config = dict(
    d_shared_expert=128,
    balance_bias=False,
    lr_router=0.00112,
)
Below are experts of layer 2 (counted from 0) of a mixture-of-experts language model. Rows are named router (the router's row for the expert), gate (a neuron's input weights, with its number), up (a neuron's input weights, with its number), down (a neuron's output weights, with its number) and show model dimensions 96-191. Each number is 128 + 24 x the weight over its row's rms, rounded and kept within 0 to 255. Numbers have three digits each.
After each expert's rows: "mostly gets" lists some tokens that are sent to it at least half of the time; "comes before" lists some tokens at least twice as common just after its tokens as in all text. This comes from a sample of Wikipedia text that the model never trained on. Tokens count by the router's weight.

# expert 36
router:116139109153115135154188130079118182194164108169139091126108125124105139148135109097123140138147122129137101108131139200089117116101133144100125111141152120113150131152137112143134135112173145121132165214120085105133179142161138136134109132165145152129127130120099114116127122111103115127
gate0:062136132125113126097138151118135123174138107166154130148112122108153142157074158111139061141118134115123126123109122163125166108121140104123121134140135115162124163177087145149154136134129137125112134140136112154139108151111116135100187119168085136095108133099090131163142168140091098121
up0:087115171129134189111139101083115113096133109147100121125093113135127129093153114128131169110127160139123127161116173154130122129114127122135095142121153149130108148158091096148116133122188129139122161144135145136138166110161120142115159114162099155128138085145161093111102172134115170126
down0:106117124141119154133155098129132131163128061114124163125099117142090132118104118149157194095149146104141139165111138105128110115135143114105104153109128155112127125159141150087146157137129064114134173159107178192122141117145134135096181125148108124121163081139131088125133174129131134134
gate1:085146157138102131145189147136121109123148105145099073130091105153114127121099092113141168129115179096073125114113125097111114160105115094154122158141110140179117115127152145107106095121170116149126136127131137134117113158167122125089086152156099148173154147166160096118127158131097120118
up1:172137111102153134152148128146140103114149120139129143126122140146148143168116115143186156111169111146150172134129128127133127144157138153167124149160074149115090115184114117135152139129146153142098136156162127115125147098132125157155137137117069122152138132155099101131088181135144093145
down1:168150142107123066132156103109165164163127123096115125112107127121123126162111070093095106149109186143100113148161171154106161147124193133126160120098126129146145144174161138125122142104155128143177179093101116155157143124125104142112127131148118095100085142109151140121133170122189076107
gate2:143098150116135136162098151124097161137095068131101130116131149100153163125132121172101141119134152128103113117129144149114143157147173097129098130128124181141116155106143105174133112147101119142099189126096135181104138122152096153111141154067140112092122124136089118123118126102169136112
up2:116142111140145127154163078124162131147141084144139120160158116143140145102104149163153134144142121077108138118144120095131086137096072108124093143149116115128116079107102115125103114083126164138110122171117145144146110135123139144141119111164144103157145149107183130148165192121115133177
down2:137106110107118094144134146133132115108148165111122136104133125107154118138130094140129120103148143109115167133114099137097170136085104160105098107165121128135104121088099118130129133147141114086079156124142122151089136142112146146149123130093154169125128103170099113139125101159067126122
mostly gets: " MT", " search", "Team", " taking", " Due", " Den"
comes before: " |", "0", "2", "1", "6", "4"

# expert 32
router:080122153083172126137142150118090105113154128153134139144153134080120121150146089131122131127169153136122125133116121133129096128123162103122131128136143140137108114110113132145109102151157119067109134154143124117108164132146137123142094141121127110174121133151126079169147132122079118115
gate5:108144106118117137130100131121120154145100139145132159119118104083109073159154097106139104152125138120146123160128146118132134119109153085111117135099073124158149162109140151143163125111115138054145157125098169115123155117157087108090114133149149110129110121114133097133100124126150085170
up5:096134111117144156149131129137120144122105101102124131131195120078102129113097174173112084115121116121142115136165103150138146088139133126156108110144067120150122088116094123145136140108077111098130124101131145121144111167123161136132186152121130098142160162134129108105107063088136127132
down5:121077145100099119153127085162154167095129114136145120137142133157160142120143138129117066129091144102109138123129125143147109097116117104163141133131115151114123131157110111119134121124127143164117133116142075168101116108187152125127119144125148105138189140123139124111124121135106115154
gate6:115141123079140128145116117115065112117151138130117117117163132102138073153122131136082141124127113145145127194131131126140093111120117147155133086108143145102078143144115094147110118133118096134090144104136160095115091116136147147136113110170108161100167139121101118098121077133100094091
up6:150099139103133155116121167156137121109150149107123100109099157129137146157087169098114146121160130139106154141157092139102135125133144139146174090144121130125130108141098137136156142124159104134143081131134138149107104122116132098162087100148091137157132155158098177124127125143087162127
down6:127161142127140152149111154108108098154136145139118124107108174138109159114150143160169177108127102098122105114136148095162082121127117106142122133138157142091130074143105178105109104126115134115103171194088132125109083119102137155131137071162115108110102107126128111135140153110179075120
gate7:113109100174112081182101131153094173092114135127148089104147123139126083113094130111162129116152182164129103122110155141148122121109118171130119120144116179163125111120127115180135125150125155121087128130152090144111134117159154118133171144133102163109151101079110133134119138106161133140
up7:160130121146150096122128083121128079149091116112114133135180138130134110105089131136106188150105142102121082127099083109128139145114116167110112131146112148116121124114115116174140129125160107125145114132134101139147132127124109108099112138134155100177170120144153142133122119137111167151
down7:165138122124134107142127160129142113142095130101156109174165126144123117160099171150133171147153161121125110151133115119132150099158064150091088118134112158093118143124128108138125156076160136119119121105128109159145112108167101125139133152116132109131144134136157120140100173151108150129
mostly gets: " power", " rule", " health", " market", " ability", " medicine"
comes before: ".", ",", " to", " of", " and", " in"

# expert 45
router:112110166111122161151126136129091163128157129128181140150155097126105160129095114104138095143134119145132111115145143104112139131081137134118116134107160124142098167134093099113134111116154153112120174123139110092089126081163170132099121176188123127126095125123128104092130118128115107131
gate0:124112131103134129179131100119136103145107134110140139169112105114128122129139118129132114159155142092123153148078099115110152159074125188094142104108122118144100150132105150170152157116162132133114093119140127100100130126137123142126193099151086112108104122126129143130166183157111096143
up0:103124138120116122118136129117168115153130130095139115119148118104114107090168130145117108135119138105146160158096138140151115151115158161149137144096141137149113119127099143156142149070160125158138115118134138112127099092154122162142134120150111095103148086152169121153150165151147138125
down0:136146111140114147079100092095185117154147115097136134150127134129108152111151166161126181103142129136121148158131150082113094146157142121137170128148126103137137085102112186160131144118108160120132144113141135170106091153138129104148113164122130125153140135153155129138126162097165096148
gate1:140136143192097159141141130171140146125132128167080106119164143124179117119115123128129127099114148151101129092119146118117175116130154160129127114165113112120107093132115152126134142119140111102126126103133134128132103134164143145122106123128129145108153153158129089168126151137153140119
up1:157150113139117119127114160165132133155128135124127151153102117116130164124117128151149184110134118152153114129160106142136162114115124141118082157140104147128095105123129091113148112096120159139116162185124124117131167112121121161160138123179099131162114077109143107164155071149132105137
down1:130122181156082148124121181106122126150148147125156154134127145169105135104118137122151120138135144158091140125144123159146118107139101088143141147070115165140127164109133144144144103142108099144121135096181150164082102149111160156114104133094089159142154125132122094128110130121125133127
gate2:152081166144127113132074098155132189087117103106110160127103127130171128151115141109132121115126106119160071106124112118113141134140181165126137141168160143139127159113088104162149097164179100151114173133106135161118115102115118134108143100106126135121110101127081099109135090127148123115
up2:096145133152159137112139137147090141148092140131135103152080121114087126124099144182143151118132131131133144132155154111149084086182093133112137185105105130171087055125138142129099120124110129125105144150077158116110108147101136118131148103122160116135101091110146115167161184086124122149
down2:124088146093173166114127144128086135128113136159100116096127101134147111135083116131153116109150154101141103155116145114125115084088101156141174113124120133154063145084110116152120100160125117100134195165111145102111137137122122125138183159111173130137134109162114147113154105098115147133
mostly gets: " LINEAR", " Chart", " Road", " Billboard", " Greece", " Spacewatch"
comes before: " |", ",", " States", " School", " (", " JPL"

# expert 12
router:132112171125150141172144162149122146188142139138143145080145107126132143106119125119122096109120099135116110147124137071096115143098126154142150128132186107157132145148074119118098127132202135130142116111139111103119168104175132140128156109129148165151122140133130075089170113150125124127
gate0:089128151114124167125126111086157109132140118114140118126163075112140113127146147127137101100126128095087134141125127147138131142158152113115102103145106147122084192145106182154111125105142157118131159100168149083110129122141135111163122141154091114108087114150123129149173157145086102145
up0:114152133115101164085111119106159075133152107121137118113163105117140108112134109135105162107129148131099107129079114118164124136119128133090128140094133143140128157118121175157136138075116128136084149089131157148134102139108145129143090131161128105109128086111163130127131161155111149148
down0:148130116143140100115116143146164072117064112098125160122138104133184110141093152122086142073146128140114122117126148099155114124158125139154136160114156107101148169101141136150144133103113110136121150126136145111163149148128147108169124133132126114177128109132129121106137139129091124174
gate1:126128146114119119135192088127125162123157128200152132134132119088143123110073108152138135090161129104066134111119129118130131173116119131135124109171123143165122149108149105085118110105147087120124102101131172128160107123134102122113127119140131148184150139207141119149128132175132104140
up1:122152112129109161121130138124136138112130189148127133147150169163122164172140092101161156147115130115165142133146132141130139155158151109147091153100110132114093111146094100132125125100108166112132152167106108172085131137118079091155157109149094132117131152133171110153152140169117127107
down1:092112112142112126116163100145118141089170175110120118140142154135148099137056125129141102149123129136134141133162115137105126164153081146132156163125142130143103115118159081129154142134137100159124134084132116143178140114143178155100131136133142126092117136147158091106158123139153096163
gate2:167088174103092128101096134132090140098131134140117151144118118118131158150125123135089115138128093129123149104154123148127123127114145157154141117166160128165124145114132100125141168147119144181145162093105090148116085101167116109144133154128117130132116111129096115104116080119131135116
up2:160145130160166120119120118158138139156107116118187150154150125139113156134076189095130129159109132102103093141112107102162118077107074126129170151144079134161131062141090139156100113105085139126090126168110163118104136148134111136111107121163115132098135099121168146169128167147111127122
down2:111114162123073086127144158100117109135148130110114143135115100121160131133122140108078133148150109121138126117097113136115155133086107117157144103146126146157085162064083104085089157106121175119098185145126093161147131161113148152130147114156154168143143096169119150117132104112111092137
mostly gets: " representation", " images", "ography", "Description", " culture", " blood"
comes before: ",", " of", " and", " (", " in", "\""

# expert 25
router:118110112140164124134180105133123131164129119141125091130140099130096140146124123132095136131113080139131107118142174151102133119107151162120118087142126167110140145107084084145116086209164147084139136181145096104167185126156122091131075121136156138154130113119097107156110152090114102110
gate0:108120109113131127131113112095103092140115099095148104161143117108135163127101153128172128140153124170072117122090124090102125153115134166137114085124124138144125156142070158162125152148115178137140143106143114069173117165145129146148130119138132111156097141158140111136124152103153166130
up0:118106099151101102095116115121192104176119108093121130126174131131140161111142131146154142099127109095128121187126111130134096172127158170127115130112132157119136139120114137141149162085116133088106154135155173146130116181123110174126144140152119121156100108159191121132137144100156105181
down0:150140120142082112108168134141197104152114127097078102119110116103151136104114136139119134107121112118112135117137136128092086096123125137132156151144111121112139137079137138116143160094111133071150084113199150124127151098145141153156116102130109098129115149159131099092142145135100107115
gate1:139158133176091130127130124158134135137134125180141112169089144157113121126136113113128137074107162121113148133112131121085158147119137142132118126173087111187173130085142114147120116056152107134128090123146140130133117140118160127113123134114114121141112125132127070165136171136106139111
up1:138143110117096143110107156153140111141148131122137120108138128112142157137129114109178125131140121094126133165113113123131130152128126166139115131147118154133138136098109150127079183088150159114096083171149090109078137125129062100166147097159081136129118118139134122131111129127136134111
down1:140132153128105124136162114113112154144146133171127186107146140152133110147150130097146112119115120136119160167179117143155129133121102172107124174099105137137112100132091154082161120123171129144116135140110113138092107119151151133142124124106142139118105193102133124147099062145172110141
gate2:141111125112155124123095120102114176114132123150158151154154100126121163116099104178114137119128130134085143138115104182106154141133133118161126117123148165127124143106084099122157121173111100158130152122111100175113077108158158125127120093106141150113107116139127155112137114073146114160
up2:126143130166148123173146116119125142184141104102124096134132145151128135114063135156135115148168150124131111152119122122142115105085079122058128126117131088156144092122146151139121133127098127170102110134109161121124129120121141108138108132160127155145150111101151129169162126154137121107
down2:103112183104121111165120138090080135165112125124130128142138152159136152126087113143121115121133135098181103100105116119108094086110122152130126109115131137169101154104120111111118145126130132127078161127130154133120113091105158123097147135145107123107132057139093174117116091187123115126
mostly gets: ";", ");", " •", "};", "%;", ".;"
comes before: " ", " W", " Total", " —;", " x", " Ret"

# expert 18
router:095127110143162137122191141085125150138110143150121087108138150154120122151152117089109126122142101174104097095125131175123104126100132140115150125120137125095140137155127105101055099124159151087139137147086124122113120135147118134136110104130138104138107124116117098163106136142111127141
gate5:153150122118078121149113152143144197134102167126105155154132131119116130118120079148144095117136132111116093128123131159105175159158087118135101191117137121156082183126119130116110119151139147088098145161130152129114122103142126172130134129118100124137127140132092105126133083058201136150
up5:140112133175082093112135090113139192095093169163114157161070134094135110124096126136107090106092139149146117154144084141140146157134118097120120135147110111145148130109085120123122159119126146123126134107121130153121153138127119151093142144134115111118142136163119067130103116066132129158
down5:135100129181160135182104154147119153112115147097159128135139112124152120141146109114130146131137130102132118087119143082162120124097146144116107123118108126122138098136094139137145118153149101153110187091163102144164126095143098133114079116139124106113147136116167125115128164164074131135
gate6:135126094066149133119167121114166142129177128167143125124122123115152132145145105101115134111136118131176131167129092133117129116130154152122128101136127136098140130113119067142136115108107130149116142136106128089118117131142133117109117125171127088140143138110111106166122155123084135099
up6:103118112105170113127149112098140141124165133135130104173104120126106155123161160094108155124137125151134124144133137125109100147133107116131155104163154119170141108107110123120113117074130120134148112173124093116103100071123085070159117108142133076143149123156134142145090141136106146116
down6:120122138154104136161095178120114150142113123093150105122053149111116146097116114119098119089126161166164119147127120154154112133087135113141134113113152166102164107090132182138077099110113122101129101155102108132128124114129156155169136085146147109123081124148123117099154106097144089193
gate7:132137097205135097152112144132123191116140121138163141129130127144109135119146105110131131094159138138152110153140163122120121101083122149133129142114127141127088123137142139165138103169146127106146114103107134141102141124131166093151150147183086152143134120093107128150088105145153148087
up7:157081103161139116107116099133142124168094125148137105114156127134109095113091119123104133125117147083149107123100092153115157120152158157150137120144124122087152125109105146158097146112132126120130092102139084132157135142156130108098116151102149124148081132089143114123128151124125174162
down7:136126149136144125139146152148102100141098133120106131141165170102145081141139137115173126088078104133115135155154076119141126129155113127162116130114136139091150138104126113125079147123122148170088086133189129145133086144104107121083122138177142115153123124105122133106117125142097136173
mostly gets: " with", " With", "with", "With", " Magn", " Rom"
comes before: " the", " a", " his", " an", " her", " their"

# expert 43
router:098116175122112109137184109108087123089127107150118139137170111132117113145115122134147117172121131133118062102101116120129094111083128150123117141160148149123145139143106118105140132164137129079118114156149133091118117136127115128119135109165163142171113110106113111122145123148147125104
gate5:138130127132107176088137147158129116150112113126113156104132141098098133160131088096110139133067152132127143140115161138095150120131139108137172142117168156130106122141112169141121125138140106115140121142102171035153127123151128148128129116158168145151099135127126153089153125113186124164
up5:120105095166087087115114159122127157155127142122151121155153108106081123083120125190143113099087127131122115104135111155160161161158112106124136116152110112136126121147134143124146128106144131120131140085145156091127114178113160156122093190103102103137127149146097127085149094081147110175
down5:115117097170058088103152111119136154135160123088111128116150095130178165133120118150161161124121125110115186098164114088140114153127112127153122146110122108081133137114108105113140093101099122138107125166158128193120144122156152128153146100128098125112139166093127113161137142148116169143
gate6:117128118143127077131155122095144093137167132124145119130108142115149093166118158154091131127108104138145136167145097121140098108110196114143145075113093167128081131140117127141117143156114122157084116099145165137111131128108141102152127135180100132135095158112160102130127134101093136077
up6:118166126114162091116137114136094127144144149103133113127105136071113152167118143117105109139154123167125152169152107103141087155153133107116144134100142118159083131135106106140134111134157126137129142127146139139076121137147114125130149114176069131130128144138108147167151112115110149139
down6:116128119171175119149110158153088137073113119107119115115133138147130113122089140112147113118131125117175111103152152097114085157135110095108167106103140114158101094135107148099119102094099072163166163123175127134147137147122114128147139109154135084164099131152137152092123165123132079174
gate7:131174124183129084141113159130089189137124133108162123129155121158175120149105115133096134124114130154129117111131133122101146136106093184138084119131090081147097116117097144135169137162192164126114153127150129144138109146143079094150128113150128120130120093121094083143129126147114131098
up7:164118128149114132163115160145165123161122120139131120137163137150120115137107114134098149145125152160160152130063097104115141133140108160131119128145133115076129112111134094100143139103138118118154143086188123111135128119130080086091091121109151112140136134113127152060111159127120139145
down7:156116120162149142164123152136150150144127115173129102153155157134108118135125139158178118126077132128111088139112092104109138147163123127116129123159163149141119127153098153119133168137135114136119118124153118138146082110100088095105085146121131126144144147122140160145120127162129167135
mostly gets: " also", " for", " as", " after", " then", " later"
comes before: " the", " a", " well", " his", " an", " \""

# expert 21
router:069133129137170135115107134129110159128143111168181094133168134141104113163132170133109143099137133116136083110105149149109113139101156129148131097163161148104130123118084108115109105125137131080123130122148087117088123164137143128137122150143135136108108085142081110132161143134115133132
gate5:141149113110123113123161094131153116145118160154108157156114141152124130151103082095093142095105159104116060139127119089117122117139150141149135129172098137139115157141102117094131110135144160106163159124119187097114142122116101170117161111152158116129136127144139092135079150111136130155
up5:079111180127101125101125116111101129115147113127154103117103164120098131114131130153117133104108130124135128093148066131134183167140124142128124106166108090121149130156115124102150168115092088092101130091112144133105087137141140131097119124149123114104163146165155110167109146114155133171
down5:123127123090155129116117119112117156103169120125132137140098151106127162128144153122142111155142118146127161112137090139095093179122123140143082126133166095063149110144093108133156134124135119124066087114166082124171111126159185089113113114132119148109113158150115095137164108147125150122
gate6:137138074106170145134126091143139120142144140116131106134150119106116118134183158149095126136136089141149126167130109144104119140105129147115124088100135110091098145144098113132119100128125128160097109109126152059088120184138126099114127121146130128131132115095103146110115128116104137112
up6:119133113088135099109149153121135151190139129136112099149134155113104127098124148111125174158131104101154161128188126141120152125107128129117196153102123124145123112147089075125138091115171109149104141104144143096092117143137077086118096133110151119133133141140105146111145093125133153122
down6:097123140095116148175094151115111136151146153140133125129126190147115172067102130161122097147104124092138123143159132128170100119167087099116141119085150106118133146132123155106117149123137134131132126149124090171149122115140104122124117128110124106148104156156130104153125109169100176145
gate7:178123105171093090164104145160136161122103120104149150173130148156134104053158140142123133096137144138168079107128167125109120124113126164149092112156133181101123114140140085108110127121132115098118163095146141152127107145157171121122150112160097138089112107099120113129090126148130103113
up7:130146133121150121110152148092126113139154129128091112138141127118128098168085111128145130145091149136137103157100105140096159111142112118092148143125109141130146121145098121139163141098172093134165101142133111128143083149129107116139116124092152144131155124113132150133113144101105154141
down7:136116144143133109135112166106137088136154112135093165155106174087116117172111097136161147150106152142117110171081104118098155102119145131097116162153119138102145110130099101088120135127152146134142104130159131155129098148154114118147107142089139162138199146122116140125139099116125148133
mostly gets: "==", "'", "===", " ==", " ===", "===="
comes before: "s", "\n", "See", "History", "t", "Early"

# expert 9
router:083147145132116148103146163128080142133136118158151113126167110121125123193105125118112122150110104174096109149124156122111110179115114134119111107159141110132137101140098091162129092123099143122140118136138126106120113115140103173079140166122118110170093134103090165150174125117103112149
gate0:121161132111119163170111132101091110170113117134161126116103115123139154128104135118131129128113162129104114091112121151153120129096105092111099095113140133107119179131112178167157172144118167129148139139158145103082139162154145147118143115128097087120110107101144159113170162146107153104
up0:117104125148093142084149149126151077126090095072110156135142153109164088143129149147149146123166148138093120147082148131134101136118124115141089123143126151152079161101105136135158135116139139114113105147158131134151107138127159141117136140144138122126127116164208110147160129175138147177
down0:127115131160083125051078139140158110107149085097130145152132128124125097109150113112183133132152092141141146142083143120146130132177136104142153167121132163128160157126158095131120108133115133098124123144139117137144132140108138087122128113149167165105121108159153127139097105128113149122
gate1:131115150145114178154170117098156105112156152139101132134130121130173120101123065104176134096128149122110138128116121114130137132120098112101120122106105145163146102091099126139150120080128128135108103124145144156132114123135142108108135143107093123196124115157161116151144114146135096110
up1:110185134108086129153145116149130128154186118167117124129125097121123151121126134121201134093101129142116153152143112114109143107153141121146153154163135099111130092147127091136129145103154188112143138206151104162126173150088116129131128103128079100149119141163155158128133140155125091117
down1:126133141140059131115139082089141133137158150132128111137131114127127076148139104098151133114108095127070132154081166133086116156128134139112109163128146138132135111166105120129138108091091120139119165123127162203128108143117144129105116157155070130160127176138156133132109152157142134108
gate2:170143143120099122102085171137106153096156105113143183150119085105117119132145120120151149117153114169147096087181137110103141132139159149133143120145117159101107125124129159122092156159113136114083126051127122180097106134136086161145121123105107165130100115161121122122116098100133120126
up2:113127078133142120127152109146084130159121141087153136118122146106159100113064160157118126121128158109119148115120110114134138129082113131104131137154146083129095114134123138146111141113104122181080156206116151068140101120117149110142126138164160112143154110118142137158200163120086119112
down2:111110137116110110146150109131097122151110153117118149109107110139145085109095160166148147102137152083124121127108097096104132124037128131128133130128145090109081148117142131143091168114097142146070131163142155086129101111152144157144152166158159141136172104123156127166186141147102157091
mostly gets: ").", "\".", ".\"", "%.", "\").", "'."
comes before: "\n", " The", " In", " He", " It", " This"

# expert 7
router:064127186128133110095133163141159103158118091131169134084142110177097126156119118138105109157117169144133083122101117122115104129102126159142110076150115141118131126115120133133127112106132159095149094146139133099089124104133080125130116126078115135147103114102101114173148132123143127112
gate0:137163123095127145125163115129113124173114167091124120162141096099120166149087157115146106108109129079123110133064150130134109115115164142115119101105116152140132142120104115159181191114147152138130142131132126123106098167180134134113138113132085140116090133152143101130147107146129126159
up0:097143120125138131095099129127144123155119106079110090120131096104160156128090133087124141124145130139119119164072172146129083162132135143127083129101133142127155148120137173170102162086132121119115109124103136122105129083126138156105165139169086118114123092126190087134132151145094167169
down0:126098062139126131170117139125128132103101141113117104099093141134186139124185128085134133125165094140145137119160126117113087145169149114127108145132150104109165201148142108133140138150107110087098135080151134124119148098095118121153135103128114103157115155095127101093138078147129192122
gate1:129095156183094099140112129154131130129139162124091094109111122176153126141157127136140160111126149084117119116121118099149159107092120141152113169163118133162160097110113132138110114125142090121134104139138137150111135142126165135127133140125092175150157069137117082122127121156136125088
up1:163138118129122101109150144150141114148076108163120127116127144121133133128113132106188146124121120173093114166151137117078174170166154148149104126160155119161136099114124142132132144080134129091080120191132100181128135097153115149146126141140098118130127156137134135142156121140124140128
down1:149140171144101109090142159103107121142133126125139136142118109124126109149102123106118084111133090157077106171149136146123153150127126118171148138095117101158117161150129108101115120098121130153138093098105156158158131090094133117119101134175140133133139158093149132147137148159138094156
gate2:162116168072133112104100125144102145094131114134101160166108129137163138155131140101095093143091161141131091153130130127081137136120129131130142110184159144082095128132068089135127162153136114136118143108172103121121143144141111111129128121111152148140124114097134143129128083104159130154
up2:103110085132105132125149152122090135167121101138132140160114120107180133097091167120100110125164131127144109149119106109133102108147066189127115133127114111118138093123123164138050087127106121126090122179115132096119111145115087142140143145154137140149158077108138114158105155157130133141
down2:185114129122117087133169106089076144133138109147171146099095118081158092134131147098098152126172106126143100115115137128126108126159104132131106116144134125093102089138062133149135111159121130120113145143111150103120112128122093126123141134161169182143149108124128128074119126128119143126
mostly gets: " to", " or", " and"
comes before: " the", " be", " a", " have", " his", " make"

# expert 33
router:100071132088119136146125128085082119116139083166148128092154118161147112160147108097178127113145125134122078111121165140071094146106103120130129086158130102145120173126122121132109127120121161094142146147161119102123169157127128142131154104152108093117105103168097115145149137110123079156
gate5:105161158103110119134114134112148146084094114149152151119142122147130103137159091123119101106133121155151089137147129126090101126169138160102143101134126163161116125118115072102144132141147149084140133134093149125129120147138109138159132131164136130130141134142155127102138150119164120129
up5:119136111172129101122145140168102162129105153149116134138118129127136101118081131160136095079100135152125168099139122149140136153138079122146146179151101103154127133157118159116148153081100119107120123084107135107119111160115140128100134172112113075112174166158146127126089116089153136125
down5:145107130203092106159096129174114157151151108081151108134129131158154134169124124112172123142086118116108117106132150129115136122112061112137136093126118099092156136160142117177140126145101131121086138113131125128126129066167154127159120136115089088129137072109099122123122131134117143112
gate6:138171086091130103134118113121085146149154158128153117120140126122147127120104154100136167150116129117130149120129101165127095138140161124116135102130106158137125110121074151156144102120114132175108149134122168140102082129133127133110123098133094129137150109143137138134105106096128098083
up6:099160136146179152092105140093120127171179154151117111163117127123128123122078184091118134129134121126122176135166095136113099106127126120100149118127107146136104173125118112125095109121120124130167111115125148117138111092138126084160086143165101136189113154141108158153113095152114117123
down6:130167170167134148166160140127108121134162100130110129114161121125141134141136141129173115126127101138118127116119136118117124115168163102124138101137103087131115086150129151132118139116079150138128131120106131107183144139125113158156134153140097071137088098100136118124154114182122085143
gate7:130140137162148101128118113110101152083152141129158118118095123149142094109137114121131126128123131143168117138141153092088179125122103163165090135155088152119115162179150132106139122092118166157150121135076108134087095159132137129148150165164124090098102115099093138128104113141144110122
up7:135094151161147112149125147107152087123147144119114128155129130137109073102118137131102139121143147120132122132112085144140140120128105126126190149105104124152119128118131111126135151121172089083123126111173110117143155113132097122145081139100172090133105119155138148106118175124102145134
down7:133116126105128146131114141141120135126120118095097135159128154137149100119142130200140189111086124142139145183118112157115127127170090128140155139094119124166129173126107137144104124121128107102151115154182150148149133159133106139127101145127196124167127166186143134142114143120146145168
mostly gets: " years", " time", " place", " days", " year", " times"
comes before: " of", ".", ",", " in", " to", " for"

# expert 60
router:129157169124088172148134132136089166092139123113131139100136120135111155152110118136132080142132154161129103114119154122096084152082125149097137079140158122170146142136087090122070133108135157060121147095119137105138140139136130118131141159154146120153142125113114133139176102093094154142
gate0:099148137094116149100106140125175113134110162121092139147170128119106144161145114149137106120096116138114174178097165111098102137094115149118132148142098155139120154150090161152125170101119124110086154097124125113135133136131155147156135155173129093121093147119119090121138132138133119149
up0:107161104140107140116128113098143126128137126088080178163127152142150117150174126117145120082131134108136144176114156144115092137152106157126113131104131182155091111153105165170189114102110122112105115138102161112127128109113128176135122143144105125089107128116145112160148137142096128166
down0:115132139111089121143119140147142173105117113108104154116158137129151131109128122122133178078069117136134120077138129125108127146145105091119148164125135110115167113142177128156136091126141095099144116170139159151135082164131103137135118133156107138116139144191150147108143146122138097137
gate1:134155182106105125163132110148134158117138142151115123125145141122132118111164106134132109091129148111119118130111136128138169106082119144144130087151126132162124129102147143121094125078145123106141141107127112132110131131098146074139163142110099117156156140121162101155140131141112123116
up1:157141102132151141125144122136131089171166137148125147158111125162165125127098117106170153129117096143124131144114113168148154167156123137135142146141116134111140106163103122105144119093142147149101110167105123125148161121130065132120129130163089121135114153164124148173127118176109141100
down1:107107169124132132117149161112087160144098101114131160127146154133100130097113090168135129130118162126118123103124122159125116108096136099139155153087170117153137142114166097140124111144153180116139121082171111142146116156129126129094134146082136130131118172118164097120126134139166147164
gate2:170070164132105142133111162150141174122124129141105175126108156147135152133118119111149116166123153146113158132164148102124138127136159125175130126176147168142081122088086080151118121136110141139106165107100131152135103118127106154136164170112141118136089101145102125127110103125146125143
up2:107113107123134126184178131119118143175118129124111148144103126132118154083089140133109156139155162082148141108127124126173122110099041125105114126109136102155121050121082110120106123123133125145105123153124129098155138168124139088105119156158146156141078118105120130170148187147123131141
down2:122096118129127123158116148119097116105091161155128188144135135129134140132114137142155128141179137163141139141124160162126127103108119102092101098137123160153071087105094123143105143137109145148123150139105146128132093116129112118119139125148124122122095136127100183135156103163084101169
mostly gets: " War", " war", " Street", " Washington", " Chicago", " Angeles"
comes before: ",", ".", " in", " and", " (", " of"

# expert 35
router:122097186151092131120130158095128137154093111138173131163110119177107115112152119099107125149115132136137091097173105120097146114116141134089080129181125112145095162157095118115141128120132145101187162162154155123144106138171142153130135157112145148142118109105116102109142129122109142149
gate5:136151130061088102108106141148154152129082128121121144145082126134102119131118098133121099093124163134140129131146136114104129093143131123112143142160122109183132172144125112144119118107141152128101142123100124106134133150129105147131117128160130136116139134118077106136108141107135127169
up5:104096154161140106109113130133160155114121153125157168158120126117112125098128163174078130142089128122093154136191115142110146122132100114125154122154102114157128107097139130115128143072080074105130174144093147121110143152141153132108147167169077102127120173165124085104109115149130131153
down5:145124112131141175128103110129097116134137131159125066097107162143094164088163148162178134100146118106115151117125131131166106157117131131121106115129114160132154110122132122142065098179126133095143157096160128167142176119175129090156096160108136111090149106175121135137163132136113129124
gate6:148144097105165122123124122105133161091131131102155131142143130171183088135108089115116142121125113139163128146158090164136147139130104154118143147129151161127109125103086104114152090121145108139098145136105142117102129110128100160125143085153118114120159085111145133140122109132150070093
up6:094158133120150126136140135131127152165170126112093138100134138115070154125101168116096115124121105178104170151139124145129160129101130116115145098146159151102128131123090122178140067109156133135133127158163153145123087130108120150138134090160154147144141135138126125132129097128108133109
down6:125170091137141096137132165119076091126156102117137151118117128103113126151095146124124133092129164103126141137180158090160151122172143127094144151098163135168091120141114167124113124118124147159125123128130130131138121127105142171112149094164123119127142140135100092130114124151114028168
gate7:111147091161107116164092098123104200105132115116153122114108156156169130147122130111123089108142152160124116131177138130110142087138134170137146117102111163140124107163115125160126133146125110114148162138097108166117119178147164116127120125142079066100129105115114120138077109101121150110
up7:119134124127135092160148130121127101143144152146150136118145139151112112088145129142104150149118158116170128173103081138136136126136128148126166148163150137116120115120118112168139149099118077090114140159172124126145127111174117115126139145084132083173154112113161128110095144072110145144
down7:140149137119104124119110130112150101143104126139169137147126147142084116096126091147141152148154127120105105112087106142129143139149125112119127127097126118114145117127148140174127132125138103162154146148175116135147127149139151134134133135089137145089148122138111143123132133125096103161
mostly gets: " by", " under", " By", " ITA", " forced", " ENG"
comes before: " the", ":", " a", " his", " to", " by"